python train.py --n_head=2 --vocab_size=32768 --norm="rmsnorm" --parallel_block=true --init="uniform" --init_std_o=0.0 --lr=0.00377 --warmup_steps=66 --decay_fraction=0.754 --decay_shape="linear" --steps=10364
Below are experts of layer 5 (counted from 0) of a mixture-of-experts language model. Rows are named router (the router's row for the expert), gate (a neuron's input weights, with its number), up (a neuron's input weights, with its number), down (a neuron's output weights, with its number) and show model dimensions 0-255. Each number is 128 + 24 x the weight over its row's rms, rounded and kept within 0 to 255.
Before each expert's rows: "comes before" lists some tokens at least twice as common just after its tokens as in all text. This comes from a sample of Wikipedia text that the model never trained on. Tokens count by the router's weight.

# expert 31
comes before: "s ", ", ", ". ", "to ", "ers ", "er"
router [142 132 176 106 170 125 154 150  90 138 142 133 110 115 160  89 132 145 126 174 153 112 117 138 103 142 104 105 116 150 170 107 150 111 124 119 115 160 144 161 133 105 148 132 164 138 115 140 132 153 139 166 154 125 105 132 108 103 124 115  79 118 115 117 121 135 168 105 136 157 146 177 154 101 114 146 128 112 139 147 103 115 114 146 127 154 105 172 126 149 111 109 117  95 151 143 182 123 100 106 108 116 102 101 153 105 112 119 143 118 144 107 128  98 135  70 161 117 145 170 132 143 127 138 152 110 108 113 152 119 146  80 105 157 145 141 161 109 103 158 106  84 105 158 139 128 159 157 121 105 122 103 164 168 152 113 186 160 128 118  91 151 143  93 108 150 143 140 109 165 142 153 140 144 110 155  98 132 157 109 107 134 170 109 117  79 110 143 135  74  70  98  98 139 112 124 163 157 130 101 106 108 149 150  96 151 144 145 106 102 144 108 144 147 123 138  96 159 151 179 146 146 156  98 161 168 140 144 133 117 116 115 102  95 136 109 147 138 157 130  93 167 111 141 112 105  92 133 137 132 101  96 136 104 138 105]
gate0 [151 137 149 118  79 131 129 135 146 105 113 147 108 158 157 124  95  93 126  99 133 126 138 119 112 109 152 126 151 104 145 102 135 139 196 131 138 106 146 111 151 120 124 115 109 111  97 143  96 137 138 132 154  95 132 168 105 153  75 120  89 155 130 121 129 125 127 116 140 110 130 137  92 128 131 135 144 155 194 157 136 128 138  98 158 109 135  85 147 107 162 146 111 156 140 140  90 123 130 117 150 155 128 153 115 176 140  79 131 129 123 171 179 143 121 153 146 145  82 145 132 114 129 110 112 109 125  96 111 157 155 152 140 194  91 122 127 143 140 127  91 130 108 115 157 142  93 170 119  60 105 128 142 117 124  78 112 120 108 125  88 129 160 136  94 169  99 144 133 138 149 112 103 107 159 122 108 163 177 146  60 173 110 139 127 135 146 147 161 110 148 133 151 116 106 138 111 122  69 118 137 113 126  94  78 149 157 126 138 124 142 162 174 102 136 147  89 141 175 137 158 135 125 106 127 141 120 106 157 123 138 142 151 165 128 140 132 119 149 168 108 114 121 103 126 165 129 146 139 135 122 147 125 127 156 159]
up0 [122 148 135 124  96 132 102 165 174  91 142 137  95 102 114 112  97 132 131 126 119 140 176 137 118 148 126 145 164 148 151 105 119  82 145 151 127 114  84 108 118 127  80 135 143 111 126  94 114 116 117 123 145 112 134 156 142  71  92 181 103 166 141 118 135  92 142  77  98 133 126 117  99 111 102 106 119 104 184 149 166 130 164 160 117 170 105  99 125 116 133 122 141 139 141 137 152 111 105 118 136 173 105 155 139 132 140 103 125 165 146 138 151 100 118 151 135  50 118 129 151 122 125 144 130 116  86 143 123 117 144 172 155 114 104 165 113 156 145 138 149 119 167 196 162 133 112 120 131 101 155 121 130 161  95 101 156  74 137  73 117 128 107 101 148 124 111 123  85 143  75 139 106 171 124 154 129 109 115 153 102 139 130 135 151 156 143 144 124 129 116  90 131 119 127 154 147 135 117  98 102 138 123 111 105 125 131 102 142 154 147 160 133 130 114 132 121 144 143 140 139 125 127 140 105 103 162 112 151 137 142 167 138 135 167 129 136 108 174 155 108  79 115 101 151 122 166 139 123 112 163 167 156 107 106 165]
down0 [115 105 169 129 163 116 134 144 108  89 120 135 122 139 118 116 116 140 107 127 116  86 115 110 213 197 110 117 144 164 105 114 138 125 146 112 127 133  81  97 161 101  85 155 131 122 107 132 102 137 158 164 120 116 154 128 119 158  86 140 124 135 117 161 120 147 154 104 151  99 122 132 149 141 155 164 117 127 152 105 190 124 134 108 141  86 101 164 129 146 114 163 146 146 134 147  92 174 127 122 174 153 102 142 165 142 130 159 119 175 140 137  98 139 153 150 161 143 112 124 131 114 115  98 139 113  89 145 101 128 143 155 124 186 107 134 105 132  72 105 123 150 118 158 139  97 158 112 100  80 111 125 144 106 147 144 108 122 141 128 178 129 150 144 128 135 101 175 138 179  91 100 119 150 111 137 136 127 130 149 109 139  74  75 126 171 114  95 200 129 109 136 135 143 112 139  97 147 127 115 166 118  98 132 133 114 132 163  94 126 107 128 126 136 127 128 112 141 161 135  86 109  87 128 151  95 116 118 125 135 119  88  99 113 148 134 130 133 151 146 134 120 122 108  88  98 135 142 117 128 147 130 122 124 142 139]

# expert 20
comes before: ": ", "\n", "by", "): ", "name", "code"
router [161 105 153  86 137 125 182 113 135 172 132 123 112 126 128 120 122 127 149 168 173 108 164 115  76 127 116  82  90 180 187 148 137 152 108 111  99 154  99 158 155 106 139 123 161 170 122 139 130 138 150 132 124 106 106 144  85 119 169 130 134 144 106  94 127 145 146 149 136 167 165 109 155 122  97 163 108 111 146 145 117  98 101 143 161 168 110 155 111 110 107 110  95  99 133 141 135 141 102 152 126 152 133 148 144 104 126 161 137 129 152  65 145 114 133 128 154 127 138 150 155 124  76 169 168 116 123 147 139 132 142 109 116 137 197 137 142  95 117 155 127  93 100 140 140 117 173 131 119 107 143  97 170 106 115 115 134 142  96  84 102 133 120 128 122 121 127 157 119 133 161 152 130 127 130 107 117 148 143 120 113 145 145 146 106  81 134 115 130  93 103  96  75 142 116 163 136 113  85 127 117  75 124 159 116 123 160 127 108 113 148  90 134 130 124 155 127 115 167 137 161 104 170  98 159 169 152 141 126 134 150 107  74 120 153 101 161 145 137 140 122 127 112 101 104 113 105 119 127 162 130 124 134 117 134 119]
gate1 [158 134 117 136 106 153  88  89 129 138 128 151 104 118 165 103 140 144  77 122 109  96 110 118 105 170 129 123 105 155 112 100 152  86 152 134 117 135 109 137 174 141 146 150 135 134 106 143 120 151 103 168 144 122 134 128  63 146 137 116 129 162 119 141 126 107 169  81 125 168 174 105 116 166 112 131 146  78  80 141 135 153 114 153 129 111 121 128  79 108 126 118  20 146 144 139 110 121 124 160 105 152 167  86 127 163 113 134  93 118 121 151 146 134 129 182 154 111 131 118 108 131 127 137 134 122 143 120 118 124 120 121 158 158 131 126 122 119 123 135 178 104 119 100  81 144 133 116 141  99 157 108 148 125 165 114 109 149  86 117 152  87 118 167 169 102 136 112 130 142 121 102 146 128 139 140 112 145 113 117 123 142 116  91 134 122 115 100 194 148 137 159 135 107 105 130 178 111 166 126 150 138  82 132 119 141 155 103 125 153 125 145 131 129 133 142  74 130 111 134 125 117 144 146 115 116 130 122 157 123 150 179 111 182  90 126 116 123 135 168 159 166 118 136 144 146 140 113 102 109 139 134  99  96 141 142]
up1 [118  99 163  99 138 136 159 145 141 128 141 116 125 165 155 104  88 127 149 144 144 157 159 121  99 101 161 132  93  80 107 144 124 113  98 128 144  80 188 143 100 145 131 131  97 131 137 100 122 104  98 157 134 128 119 123 150 116 130 133 131 155 139 123  96  93 122 145  94  89  88 141 135 112 147 135 142 122 135 112 151 107 153 122 129 121 135 107 175 123 130 115 160 115  93 108 129 197 118 108  94 118 147 160 157 116 126 118 149 131 119 121  78 107 124  96 134 135 118 126 100  98 102 136 117 138 155 133 140 108 127  77  76  96 134  89 118 124 108  87 114 181 110 128 145 147 142 156 144 155 101 138 112 107 130 134 124 104 137 126 142 160 129  75 115 154 142 145 118 114 144 138 118 148 111 139 115 119 111 122 127 168 164 118 132 104 136 117  97  99 161 167 146 143 117 140  82 105 113 138 104 119 183 119  95 172  92 178 123 125 163 141 126 129 153  87  83 151  97  97 119  88 114  98 102 157 103 143 122 104 132 122  77 121 115 130 119 116  92 151 158 130 129 151 118  87 181 120 113 162 118  90 152 175  88 131]
down1 [111 146 101 124 145  56  57 132 125 126  81 110 105 161 122 128 156 114 149 116 124 108 102 167 110 104  90 129 142 139  94 120  98 161 123 136 143 153 129 136 143 117 138 102  67 134 122 128 105 134 124 116 132 149 103 150 101  97 153 174 135 147 120  98 133 149 164 138 133 137 133 138 108 134 133 126 131 135 142 157 154 141 138 124 174 136 107 135 161 105 126 138 143 149 106 107 157 126 132 125 109  88 156  71 158  96 141 115  83 146 130 143 148 156 124 116 168 120 110 171  98 137 116 135 148 143 149 149  92 114  96  80 122 158 135 137 107 145  98 137 135  92  80 120 113 133 126 127 132 121 123 140 148 102 116 143 109 118  75 124 129 145 107 122 162 100 120 127 130 116 135 139 146  92  85  95 121 110 113 130 141 129 150 137 133 142 126 173 130 142 158 149 114 185 180 141  80  93 148 158 153 106  75 116 108 168 113 120 159 125  96 163 106  94 133 112 149  92 160 103 150 105 130 106 109  64 129 114 155 143  84 131 121 120 140 121 117 132 131 146 149 142 143  91 136 173 142 110 124 143 146 159  67 163 129 100]

# expert 24
comes before: ", ", ". ", "-", ".", "s", "'"
router [142  92 149  83 139 145 146 107 123 139 144 136 134 103 165 106 138 136 131 164 154 116 151 116  92 156 108  97  96 170 159 117 145 101 118 131 100 151 120 145 161 110 160 102 153 163 107 121 133 139 148 153 157  96 115 158 117 129 156  91  80 128 134 120 111 143 151  80 152 130 155 146 139 120 111 153 117  87 138 142  85 107 109 167 104 148 111 186 137 127 105 118  94 132 140 152 161 119 106 124 104 117 101 115 135 114 113 157 146 126 145  98 153 111 172  96 145 109 179 164 156 156 102 151 150 145 107 104 135 132 137 111 125 141 156 148 174  85 110 161 123 109 107 143 132  99 155 149 131 121 117  83 151 165 134 108 152 141 135  94 102 134 127 124 153 145 145 167 144 156 136 139 138 177 133 152  99 167 148  99 109 129 122 131 115 104 118 126 132  86 109 103 104 140  95 141 151 161 116 120 120 130 130 153 101 143 178 125 101 119 137 109 135 154 156 141 108 130 189 149 139 138 174  97 157 173 141 158 144  80 104 127 103 109 162 127 172 162 153 120 107 166 118 120 126  84  79 142 135 119  91 111 113 114 151 108]
gate0 [ 92 105 136 136 133 138 129  98 180 141 165 114 121 152 123  94 122  89  88 120 121 134 180 119 133 165 106 129 136  96 135 138  93 129 106 168 129 107 135 126 122 135  99 131 126 143 115 124 122 142 117 183 128 113 146  65 116 123 103  95 126 116 107 136  89 123 139 120 173 142 166 125  94 123 105 165 131 130 162 135 157 129 120 164 123 151 132  94 150 133 164 172  91 128 133 125 147 118 115  80 131 140 126 115 139 144 116 130 133 139 115 103 131  89 128 106 156 156 119 176 109 117 151 130 127 159 135 167 133 103 111 105 168 120 135 108 154 137  94 131 123 144 174 118 113 147 119 142 114 132 119 159 138  79 108 127 141 134 142 176 150 127 146 137 148 137 114 149 133 122 105 125 150 120 136 126 162 124 105 124 117 151 166 177 120 130 127 181 136 166 132 155 148  63 119 103 117 108 107 143 146 106 136 106  97 120  90 136 102  98 146 112 141 113 119 142 123 139  98 161 143  79 146 103 138 110 154 147 106 186 184 166 144 131  87 165 113 155 169  80  80 138 150 105 169 142 144 143  86 128 168 161 129 112  76 136]
up0 [155 142 126 108 116 150 104 142 102 119  76 135 142 122 104 148 129 149 147 149 107 127 100 178 116 111 169 135 111 100  95 127 169 133 180  93 172 127 105 122 115 128 145 103 114 139  96 128 152 101 134 121 119 167 124 153 129 128 113 157  83 157  84  97 144 144  96 143 107 109  98 147 152 137 155  97  96 140 116 171 115  82 152 102 125 100  93 158  81 118 103  97 169 115 154 134 104 149  93 154 130 107  87 146 133 127  77 148 125 134 135 162 108 116 138 175 133  99 129 118 144 108 141 131 139 134 126 124 122 152 122 134  97 148 109 124 128 128 151 123 138 103  85 119  92 124 135 161 156 101 133 102 123 168 116 105 113 130 127  69 120 129 102 146 124 116 116 118 137 118 119 103 113 124 141 117  91 165 154  95 133 107 120  64 136 140 119 118 156 128 102 133 124 174 134 150 136 140 158 115 117 134 105 147 120 120 145 146 165 118 128 107 137 134 117 145 135  93 156  95 116 116 108 132 107 151 128 157 146  59  83  84 117 134 161  85 154 118  86 155 198 114 146 110 112 157  74 152 123 126 102 115 140 145 161 106]
down0 [ 82 155 117 104 133 144 147  97 121 142 139 139 118 122 136 127 125 133 131 105 144 127  97 133  69 133 168 127 162 170 106 137  71 125 106 159 129 122 113 151 139 143 132 116  66 121 154 136 160 129 132 135 179 107 116 155 120 130 123  77 102  71 149 138 189 143 138 109 121 115 138  82 109 146  80 161  90 129 126 135 163 153 116 114 145 167 154 180 106 131 114 108 106 134 118 146 121  87  99 126 134 143  96 112 125 106 113 135 146 101  85 108 143 132 165 108  97 138 183 100 163 145  99 111  98 100 150 111  69 139 117 182 103 111 150 136 158 152 112 162  99 117 127 149  80 103 136 121 130 141 135 150 121 149 145 109 111  84 120 163  96 112 130 146 144 105 168 165 135 125 138 133 139 145  77 107 116 166 111 136 144 118  97  99 109 110 121 138 160  86 127 149 143 135 107 110 102 139 163 100 154 144 120 113 105 112  93 136 159 141 116 125 121  96 145  94 114 110 140 162  97 123 141 151 126 149 133 118 122 127 133 143 137 151 149  66 129 103 119 147 133 119 111 114 132 141 107 131  89 148 127 106 162 126 139  84]